From a checkpoint of a small mixture-of-experts model trained on Wikipedia.
Size: 13 layers, width 128, 14.8M parameters.
Training: a variant of Muon for the experts, 601M tokens, 3575 steps.
Below are experts of layer 4 (counted from 0) of a mixture-of-experts language model. Rows are named up (a neuron's input weights, with its number), down (a neuron's output weights, with its number) and show model dimensions 0-127. Each number is 50 + 10 x the weight over its row's rms, rounded and kept within 0 to 99.
Before each expert's rows: a language model's description of what the expert responds to; "comes before" lists some tokens at least twice as common just after its tokens as in all text. This comes from a sample of Wikipedia text that the model never trained on. Tokens count by the router's weight.

# expert 0
It responds to: Numeric tokens inside tables and lists, such as dates, ranks, statistics, heights and code numbers, e.g. 2009-01-31, aged 20, AM-1241.
comes before: " |", ".", "–", ",", "0", " |\n"
up0:55 47 62 51 44 71 65 64 43 52 53 48 47 39 51 58 69 42 62 53 39 51 45 56 44 54 62 58 45 28 43 51 57 46 47 52 58 44 40 69 57 30 60 56 34 50 55 55 45 50 41 42 33 48 65 24 47 59 67 39 53 56 46 60 54 47 44 63 56 46 55 47 39 34 34 54 47 47 34 59 46 49 51 40 62 48 59 56 41 45 34 63 51 52 45 48 56 55 51 34 45 46 36 46 54 56 52 47 51 44 61 54 58 68 32 41 56 64 43 26 33 58 60 75 51 71 61 48
down0:31 51 51 38 56 56 51 54 74 31 32 38 47 41 45 66 57 48 68 61 70 67 45 40 33 62 54 39 55 67 53 48 50 41 49 53 50 45 61 53 43 55 63 41 44 48 49 50 37 68 46 45 62 52 49 41 53 52 50 55 59 48 43 61 65 60 59 51 35 70 61 56 53 46 55 51 52 40 63 40 47 49 56 40 56 33 35 56 53 51 54 44 45 35 46 42 47 45 45 50 44 48 59 58 55 42 57 70 39 61 54 40 59 42 41 45 58 41 57 59 62 34 53 35 13 55 42 42

# expert 49
It responds to: Main verbs and auxiliaries like was, is, are, has, had, became, right after a subject pronoun, plus "for" after a comma, e.g. "he was elected".
comes before: " the", " a", " not", " an", " been", " his"
up0:44 67 56 67 44 56 27 26 60 52 34 62 57 49 53 45 57 51 43 32 43 50 48 61 56 32 60 46 63 68 49 50 34 50 67 71 57 47 48 61 64 52 51 55 57 48 51 59 58 46 67 47 45 31 56 37 41 75 29 49 35 48 49 39 25 44 39 54 47 55 36 44 43 62 59 32 45 45 53 45 51 55 47 52 55 54 54 52 61 53 51 53 53 52 67 55 46 40 72 46 49 57 51 55 59 45 69 46 32 50 53 61 36 56 51 59 40 62 53 54 50 50 44 40 48 52 40 39
down0:54 45 59 41 53 53 46 57 42 50 57 60 42 51 36 47 47 38 49 50 51 55 42 42 40 42 36 44 41 19 58 46 61 46 45 54 37 37 57 60 49 48 42 43 42 68 53 54 39 66 40 73 40 72 53 61 63 31 28 30 60 48 67 47 60 53 43 61 38 58 49 69 59 39 43 35 48 60 68 64 58 53 56 38 63 51 50 51 44 46 59 53 45 57 46 67 49 45 49 46 40 41 53 47 51 62 49 74 65 53 50 54 48 58 44 37 33 63 65 62 51 43 40 44 49 55 47 45

# expert 55
It responds to: Prepositions and verb complements such as of, for, over, with, against, including, compared, after a verb or noun, e.g. "chance of", "techniques for".
comes before: " the", " a", " to", " his", " by", " their"
up0:66 71 49 60 49 53 49 56 44 44 34 55 42 58 48 43 51 54 52 38 58 44 44 40 55 45 62 54 45 45 48 61 73 60 29 48 49 51 49 46 49 32 34 53 44 45 53 53 51 51 40 46 43 61 76 47 30 49 53 46 44 54 50 50 52 45 48 35 37 13 85 61 60 37 63 49 47 60 57 37 45 54 40 35 34 61 58 50 36 40 52 63 46 61 52 48 54 59 59 44 55 41 50 54 50 50 58 56 40 45 51 48 46 48 50 48 70 60 48 74 47 56 65 54 42 44 46 45
down0:54 48 45 51 66 50 57 49 31 42 44 49 34 43 50 31 47 35 48 54 37 60 67 54 51 51 46 42 29 59 51 54 29 30 63 49 52 47 32 53 42 70 61 56 66 50 47 33 32 55 52 55 49 35 55 51 59 46 37 43 42 36 55 46 50 43 50 29 41 61 47 39 41 65 57 54 46 42 62 53 63 68 47 48 60 54 44 59 70 57 58 31 53 43 55 66 52 57 56 41 55 53 46 51 58 57 61 57 60 58 52 45 71 59 54 48 50 62 76 32 40 56 46 49 46 38 42 54

# expert 11
It responds to: Number pieces in ISBNs, coordinates, tables, lap times and numeric lists, such as 0, 97, 30, 1:27.
comes before: " |", ".", "–", ":", ",", " |\n"
up0:44 68 62 40 45 34 49 54 61 47 56 30 46 47 71 39 57 45 47 42 39 60 47 48 32 56 48 48 44 53 51 58 44 33 53 52 45 45 65 55 40 32 52 51 62 63 57 71 62 50 63 39 63 63 49 45 54 61 55 42 44 61 49 35 63 36 41 48 79 70 42 57 53 54 44 57 61 55 52 43 36 44 42 61 63 56 14 44 54 44 45 39 63 60 44 52 46 52 47 51 60 48 50 45 41 38 53 42 59 42 38 52 47 59 55 47 55 51 32 47 28 59 60 46 42 49 55 49
down0:61 41 56 53 50 55 46 38 48 52 54 53 43 52 53 48 22 39 43 47 44 69 54 41 29 37 51 47 56 47 56 54 58 70 33 50 44 52 41 49 49 52 57 38 56 60 61 63 45 63 65 44 69 55 30 47 41 59 61 46 55 51 57 57 56 50 38 46 59 63 39 45 60 48 34 69 49 67 58 66 24 49 61 62 53 41 34 52 50 53 55 49 48 36 45 49 40 46 44 64 37 51 57 48 52 37 47 45 58 50 62 55 57 49 41 41 34 48 80 25 46 40 56 58 40 54 59 55

# expert 63
It responds to: Plural and derivational word endings like -ology, -ics, -ism, -als, -ament, plus head nouns such as species, series, game, episode.
comes before: ",", " of", " and", ".", " in", ".\n\n"
up0:72 62 24 42 59 61 55 62 50 52 56 59 50 61 67 52 62 65 52 51 36 45 52 44 50 52 43 49 40 50 66 45 43 34 57 36 61 55 50 48 57 39 63 53 54 40 43 51 55 49 50 57 32 34 52 35 48 68 64 64 61 64 50 40 56 69 39 59 58 46 28 34 47 54 40 54 44 41 44 57 69 45 50 55 49 50 38 52 47 42 55 56 56 44 50 35 70 48 46 54 51 34 39 54 47 34 61 48 42 44 39 58 59 51 39 63 41 64 50 39 49 76 58 44 43 32 49 54
down0:50 49 47 27 55 65 52 62 36 59 40 56 61 55 34 41 46 53 56 40 51 41 58 41 56 37 50 56 50 49 47 47 51 58 34 56 36 39 45 45 55 53 60 40 42 39 61 63 50 54 43 44 56 77 54 46 46 55 63 41 42 47 37 39 65 50 60 50 61 72 46 48 44 43 51 66 42 70 61 39 35 47 48 72 63 59 46 54 28 51 49 42 38 30 47 45 52 49 62 54 51 56 67 47 58 59 58 59 57 57 28 27 51 61 47 53 51 34 41 51 62 39 65 53 36 55 55 47

# expert 26
It responds to: Words in American political, war and sports-league names, such as United, War, Democratic, Republican, Division, Patriots, and W results.
comes before: ",", " (", " States", ".", "\n", "'s"
up0:75 43 34 54 60 43 61 59 60 53 55 55 45 40 44 28 44 43 52 53 32 59 49 32 32 57 51 38 52 54 37 51 32 65 60 54 30 54 67 62 37 51 71 63 44 60 41 49 58 59 53 69 47 34 47 50 47 46 50 51 40 56 66 48 53 36 32 34 60 52 59 40 48 44 71 56 50 51 44 49 42 49 40 52 46 42 56 42 44 69 50 48 38 50 63 49 46 59 48 51 49 46 59 58 60 42 60 73 54 40 69 49 39 54 46 59 55 49 56 49 54 32 48 30 46 41 45 47
down0:48 48 58 47 54 34 56 49 64 30 38 63 74 55 53 52 64 58 63 42 44 42 60 76 63 49 41 41 43 41 52 60 68 41 61 31 43 40 51 62 52 42 59 56 38 53 51 37 53 58 44 62 59 36 35 47 50 44 55 45 47 47 45 41 60 57 39 57 66 48 59 37 51 54 56 45 54 35 60 43 61 38 72 52 52 26 70 43 52 29 45 51 45 58 49 26 53 39 47 66 43 61 44 45 54 55 58 40 49 45 43 50 35 47 66 38 46 51 48 50 37 55 65 55 52 55 52 50

# expert 12
It responds to: Function words and verb forms after was/be/he, especially "as" in roles or capacities, plus known, became, named, making.
comes before: " a", " the", " by", " to", " in", " as"
up0:43 44 45 27 38 70 52 58 54 45 58 60 49 72 42 62 39 48 51 50 64 49 46 46 49 54 62 46 34 50 24 47 59 67 60 48 42 61 61 63 55 53 54 48 45 62 49 56 43 59 32 60 48 46 47 52 64 41 45 55 59 59 62 53 49 41 67 37 36 58 42 64 47 43 41 53 53 42 44 37 28 59 36 38 44 49 44 59 57 47 67 41 47 51 58 54 47 37 27 66 53 56 60 63 47 62 60 51 37 50 21 45 62 46 49 57 52 59 40 51 51 45 63 37 55 64 54 40
down0:49 40 68 57 54 60 47 34 64 61 55 48 57 37 59 59 42 44 70 38 45 56 41 54 40 43 49 36 61 66 55 50 52 55 58 23 71 40 49 50 49 58 43 54 60 50 52 50 59 55 65 46 43 47 44 65 41 48 58 48 30 47 49 28 52 50 33 54 55 44 54 68 53 44 56 47 65 71 40 61 53 45 50 37 54 55 53 39 39 59 53 37 30 49 49 49 57 42 61 35 38 56 56 34 43 57 35 34 65 69 33 59 55 43 49 64 64 46 42 33 59 45 57 49 61 45 50 46

# expert 56
It responds to: Country, nationality and region names after of or United, plus career/offices headings, e.g. President of France, International career.
comes before: "\n", " |", ",", ":", "==\n", ".\n\n"
up0:49 37 48 35 65 46 48 41 73 46 47 53 53 64 52 63 38 60 55 56 33 24 78 42 52 67 47 59 37 59 55 30 52 56 41 42 59 32 47 58 61 37 61 37 58 65 49 54 49 68 41 54 67 54 49 61 47 50 61 47 49 38 59 58 40 54 47 67 61 50 49 32 45 56 55 35 56 40 40 43 56 51 37 52 35 71 44 55 50 61 44 53 54 49 51 41 39 64 48 51 60 42 44 35 45 49 63 51 57 27 56 56 47 50 55 71 61 49 44 51 42 47 46 61 43 45 53 48
down0:47 33 58 44 40 57 58 46 50 58 51 61 47 64 54 43 47 40 48 53 51 41 60 59 43 51 60 62 56 38 44 61 60 37 40 55 72 33 28 58 44 51 75 35 49 48 53 70 56 47 51 31 48 51 73 54 59 40 54 57 31 55 37 26 45 52 48 81 44 40 34 61 60 51 52 45 48 47 56 52 35 63 53 49 44 53 39 48 47 49 53 46 46 49 46 39 64 45 55 36 37 54 35 46 35 35 66 47 46 48 49 44 45 49 57 66 57 64 44 56 61 61 53 56 65 47 51 41

# expert 50
It responds to: Prepositions and particles tied to preceding verbs or phrases, plus auxiliaries, e.g. end up, came under, such as, had.
comes before: " the", " a", " to", " his", " by", " an"
up0:36 60 44 55 37 56 63 47 61 76 50 50 48 51 54 50 50 52 41 51 50 35 56 44 38 40 64 50 52 23 50 53 47 36 49 51 61 44 32 44 46 38 52 50 37 69 51 37 37 57 38 58 55 60 65 42 62 49 66 48 52 39 55 30 60 42 26 31 32 56 42 54 47 59 66 58 54 35 39 45 59 59 48 60 54 47 43 64 43 38 44 78 57 57 60 60 45 48 43 64 62 50 58 28 55 47 40 65 58 52 61 51 48 58 42 52 57 53 59 49 47 44 50 40 50 44 58 39
down0:39 48 46 50 59 40 47 36 46 37 58 27 41 58 26 49 55 57 43 59 42 50 62 61 32 55 52 53 60 52 43 47 46 51 58 53 45 55 59 58 42 29 52 82 37 49 56 50 60 57 43 61 33 48 54 56 62 51 58 49 49 45 53 38 60 23 51 62 69 42 52 53 44 59 46 44 36 25 60 27 56 36 52 49 55 72 65 49 50 50 51 53 57 56 61 47 61 41 60 53 57 46 50 57 54 40 59 55 57 49 36 64 53 49 47 54 29 41 59 58 50 61 33 38 55 47 48 55

# expert 60
It responds to: The word there and nouns or endings in place descriptions, such as site, body, areas, mausoleum, Terrace, coordinate ″W.
comes before: " of", ",", " in", ".", " and", " is"
up0:61 46 54 36 33 49 54 65 57 50 37 42 52 62 42 74 49 45 53 46 50 38 46 21 44 61 41 48 38 61 55 44 43 51 46 64 54 35 42 51 61 48 62 42 44 68 59 53 35 60 44 41 69 37 53 62 37 37 43 63 48 54 47 21 48 44 55 43 61 42 54 38 39 54 55 42 56 46 43 41 59 56 43 69 67 56 53 48 50 47 54 56 59 44 51 59 39 50 52 50 54 47 53 60 46 58 65 62 41 43 63 48 65 62 60 59 55 59 45 42 50 43 39 40 62 69 31 31
down0:49 41 51 44 65 51 49 45 40 49 43 46 36 50 51 36 67 65 51 44 50 58 67 78 42 33 43 38 50 44 65 62 68 48 43 53 52 44 54 34 57 58 56 66 47 49 54 39 62 39 62 39 49 25 52 49 49 44 45 52 73 41 51 44 76 52 52 53 51 58 37 43 47 53 49 56 57 35 42 29 54 43 48 42 36 47 46 44 53 71 54 43 31 67 46 52 47 53 32 51 48 41 58 70 72 65 51 39 53 43 52 46 53 43 54 44 59 50 69 58 47 47 59 48 39 43 47 52

# expert 52
It responds to: Verbs and auxiliaries right after a subject in narrative prose, such as was, were, became, released, sold, began.
comes before: " to", " in", " a", " by", " the", " on"
up0:52 53 51 53 44 60 46 51 70 40 43 54 33 56 39 51 63 55 51 56 50 40 42 63 72 66 59 54 61 73 69 44 33 40 41 56 44 40 41 35 54 51 51 47 49 49 58 65 38 45 44 36 60 58 35 49 46 60 73 51 51 55 28 45 40 42 29 62 47 58 40 42 33 49 61 61 56 51 65 62 56 49 56 49 37 53 56 42 62 54 36 42 39 45 66 44 61 28 50 31 59 50 56 54 51 42 55 48 60 57 36 25 55 47 44 57 49 52 42 48 46 57 62 43 47 43 54 54
down0:39 32 53 47 53 58 51 57 56 53 65 38 31 49 46 36 44 34 47 41 56 59 57 26 57 49 35 62 43 40 40 41 57 45 31 52 60 47 47 59 67 45 52 59 62 57 23 41 67 47 57 48 52 49 33 45 65 63 56 61 58 42 60 46 41 71 57 50 41 44 58 57 35 42 45 38 61 50 54 53 48 53 72 50 51 55 78 46 49 57 43 47 51 30 60 39 49 71 54 38 52 54 53 54 57 36 46 42 42 50 42 58 44 40 49 32 39 45 58 54 54 58 58 55 57 64 48 62

# expert 21
It responds to: Past participles and reporting verbs after was, been or to, like known as, described as, said, called, used, plus word endings.
comes before: " to", " that", " as", " by", " in", " on"
up0:45 48 61 44 52 45 52 58 50 54 56 49 52 68 50 58 50 49 58 54 54 44 33 67 41 34 55 67 38 47 48 36 53 47 46 31 44 59 60 48 35 52 57 51 42 38 38 45 56 71 43 70 56 64 45 48 32 58 56 61 45 67 54 46 33 44 62 28 53 66 43 26 68 51 62 24 59 59 44 52 64 57 44 45 55 61 46 60 45 43 54 64 45 34 79 53 43 62 38 47 64 40 44 58 50 53 45 52 36 49 43 53 52 48 49 48 52 44 55 58 45 60 40 37 37 60 47 45
down0:36 42 52 60 50 51 42 55 45 48 54 46 28 56 42 56 60 52 41 60 53 54 42 60 49 55 52 51 55 59 47 52 51 45 49 32 59 52 46 43 50 55 64 41 56 57 33 48 37 40 25 50 44 61 37 57 44 63 26 31 48 51 66 45 66 35 61 41 51 57 43 53 43 70 70 51 67 58 48 45 57 38 56 58 50 52 50 49 51 46 68 53 58 36 67 68 48 54 36 35 45 38 42 67 57 35 67 40 49 68 63 40 53 53 65 60 51 51 44 58 51 39 64 31 48 37 34 50

# expert 31
It responds to: Interior pieces of personal names and words, such as rom, ov, ova, mann (Aberc-rom-bie, Pop-ova, p-rom-otional), plus common first names and row-ending table pipes.
comes before: "|", " (", "'s", "s", "ate", "a"
up0:73 58 46 60 46 49 44 44 37 52 50 55 54 68 66 43 40 43 63 54 60 44 47 47 32 56 66 41 42 64 72 42 51 35 61 70 67 61 61 66 61 56 49 46 41 35 46 45 54 52 39 49 62 49 40 44 36 42 47 33 39 44 43 60 40 62 31 31 62 60 49 55 37 52 55 41 60 58 45 55 66 46 53 58 35 38 56 73 53 61 43 41 39 49 54 46 47 54 46 47 53 43 50 50 39 26 51 35 54 43 46 58 40 47 45 65 66 40 36 53 45 58 59 42 54 43 45 52
down0:37 63 29 41 70 48 54 43 51 56 37 44 60 62 46 57 46 38 69 66 59 38 42 48 30 52 50 53 45 42 57 52 49 45 63 38 59 54 55 64 46 48 57 63 43 49 51 42 56 57 54 51 50 50 50 49 50 71 55 68 31 44 31 52 18 56 43 60 27 51 47 37 55 50 44 62 48 67 40 57 46 48 50 52 40 43 63 64 41 63 45 40 54 38 40 41 72 52 45 41 50 49 39 44 52 38 48 50 42 67 45 70 53 50 37 55 53 58 60 59 70 52 56 54 43 50 40 43

# expert 3
It responds to: Digit tokens in tables, scores, coordinates, times, percentages and dates, such as UTC+01, 28.09%, 12 April, 4×100.
comes before: " |", ".", "–", "0", "%", " |\n"
up0:50 49 39 45 30 52 65 58 53 50 56 61 60 39 61 39 42 49 56 54 62 20 55 43 47 66 52 55 31 43 40 60 54 52 52 69 53 53 43 39 63 52 50 44 57 57 54 49 47 45 37 64 42 45 52 36 46 53 57 41 52 60 51 61 60 40 52 33 44 40 54 48 42 59 56 59 46 56 73 40 58 74 27 35 57 56 41 49 46 44 46 47 38 44 56 61 52 25 34 58 54 48 54 80 51 58 41 46 69 55 45 51 51 58 55 33 63 52 43 57 38 41 45 47 58 46 37 43
down0:52 53 61 66 54 44 59 41 34 56 52 62 66 48 63 35 47 51 44 53 47 44 57 52 48 63 44 45 67 64 61 54 47 46 69 42 75 46 56 42 38 53 28 35 45 54 58 48 44 42 44 54 46 49 45 54 57 40 40 39 47 59 57 32 40 57 61 48 44 38 68 44 32 48 46 55 43 34 52 55 33 32 46 59 49 61 55 54 52 46 40 54 56 54 43 74 42 58 51 56 47 58 53 47 66 44 52 41 60 50 29 45 51 60 52 53 26 49 73 61 64 36 30 59 46 48 59 38

# expert 6
It responds to: Number tokens in sports career tables, stat columns, coordinate decimals and ISBNs, e.g. (31) goals, 37.11167°N, season scores like 0.
comes before: " |", ".", "–", ",", ";", "0"
up0:48 51 52 50 30 48 35 40 61 56 58 40 45 39 49 53 58 53 48 38 38 42 49 48 43 68 57 57 55 46 52 52 54 58 69 53 48 37 46 53 47 57 50 49 49 31 63 50 62 56 58 34 54 63 41 40 49 37 66 56 45 31 53 48 60 19 58 30 56 43 54 41 44 36 52 41 39 43 45 59 40 51 46 49 68 55 42 68 43 60 43 54 67 56 51 37 52 52 47 35 37 44 55 69 42 72 55 62 36 54 54 61 63 80 55 42 53 61 60 49 42 42 41 46 62 55 41 59
down0:42 54 70 40 39 54 53 54 28 48 56 39 65 48 48 53 44 41 54 31 62 51 37 57 35 61 52 49 63 53 64 50 50 46 40 46 57 55 52 59 66 37 55 50 44 56 45 38 45 54 49 49 43 28 54 47 48 43 55 47 74 58 40 57 53 76 54 57 55 42 55 64 62 51 42 51 60 53 59 48 55 33 41 57 57 51 61 54 37 42 44 54 64 48 60 56 23 30 34 54 41 44 53 51 57 18 54 45 53 48 33 63 73 35 55 48 53 47 57 49 64 51 61 48 42 48 55 42

# expert 1
It responds to: Units after numbers (km, kg, %, m), closing parentheses, semicolons and "and", mostly in measurements, scores and table-like lists, e.g. 3.3 km, (LAMS).
comes before: " |", "%", " |\n", " (", " and", "^{"
up0:51 54 47 57 38 53 46 67 42 59 41 84 47 65 49 61 62 59 59 67 48 45 57 47 71 61 47 38 66 45 49 60 62 45 56 31 76 48 51 40 33 59 57 46 44 39 47 34 49 49 51 62 59 43 42 46 47 63 55 40 24 50 33 50 46 43 66 48 37 29 43 64 58 49 52 50 40 54 48 43 36 53 51 72 40 48 46 55 41 55 46 48 56 48 66 51 45 60 41 52 55 56 47 59 37 51 49 52 56 44 47 51 55 58 47 50 57 56 35 46 52 49 53 31 56 28 39 42
down0:56 33 40 63 61 55 49 32 36 49 42 40 58 45 53 55 45 31 72 53 58 56 31 50 48 48 48 52 53 48 59 50 45 45 40 52 74 61 59 52 55 51 49 58 58 56 61 67 55 53 29 42 69 62 57 52 53 50 44 47 61 27 45 53 41 63 39 65 59 63 64 59 56 57 42 48 53 33 74 55 33 48 54 38 35 66 56 55 52 30 39 54 48 51 48 32 59 53 44 39 56 52 50 51 52 49 59 41 57 50 61 35 38 49 48 40 55 52 50 53 63 49 48 36 35 37 60 31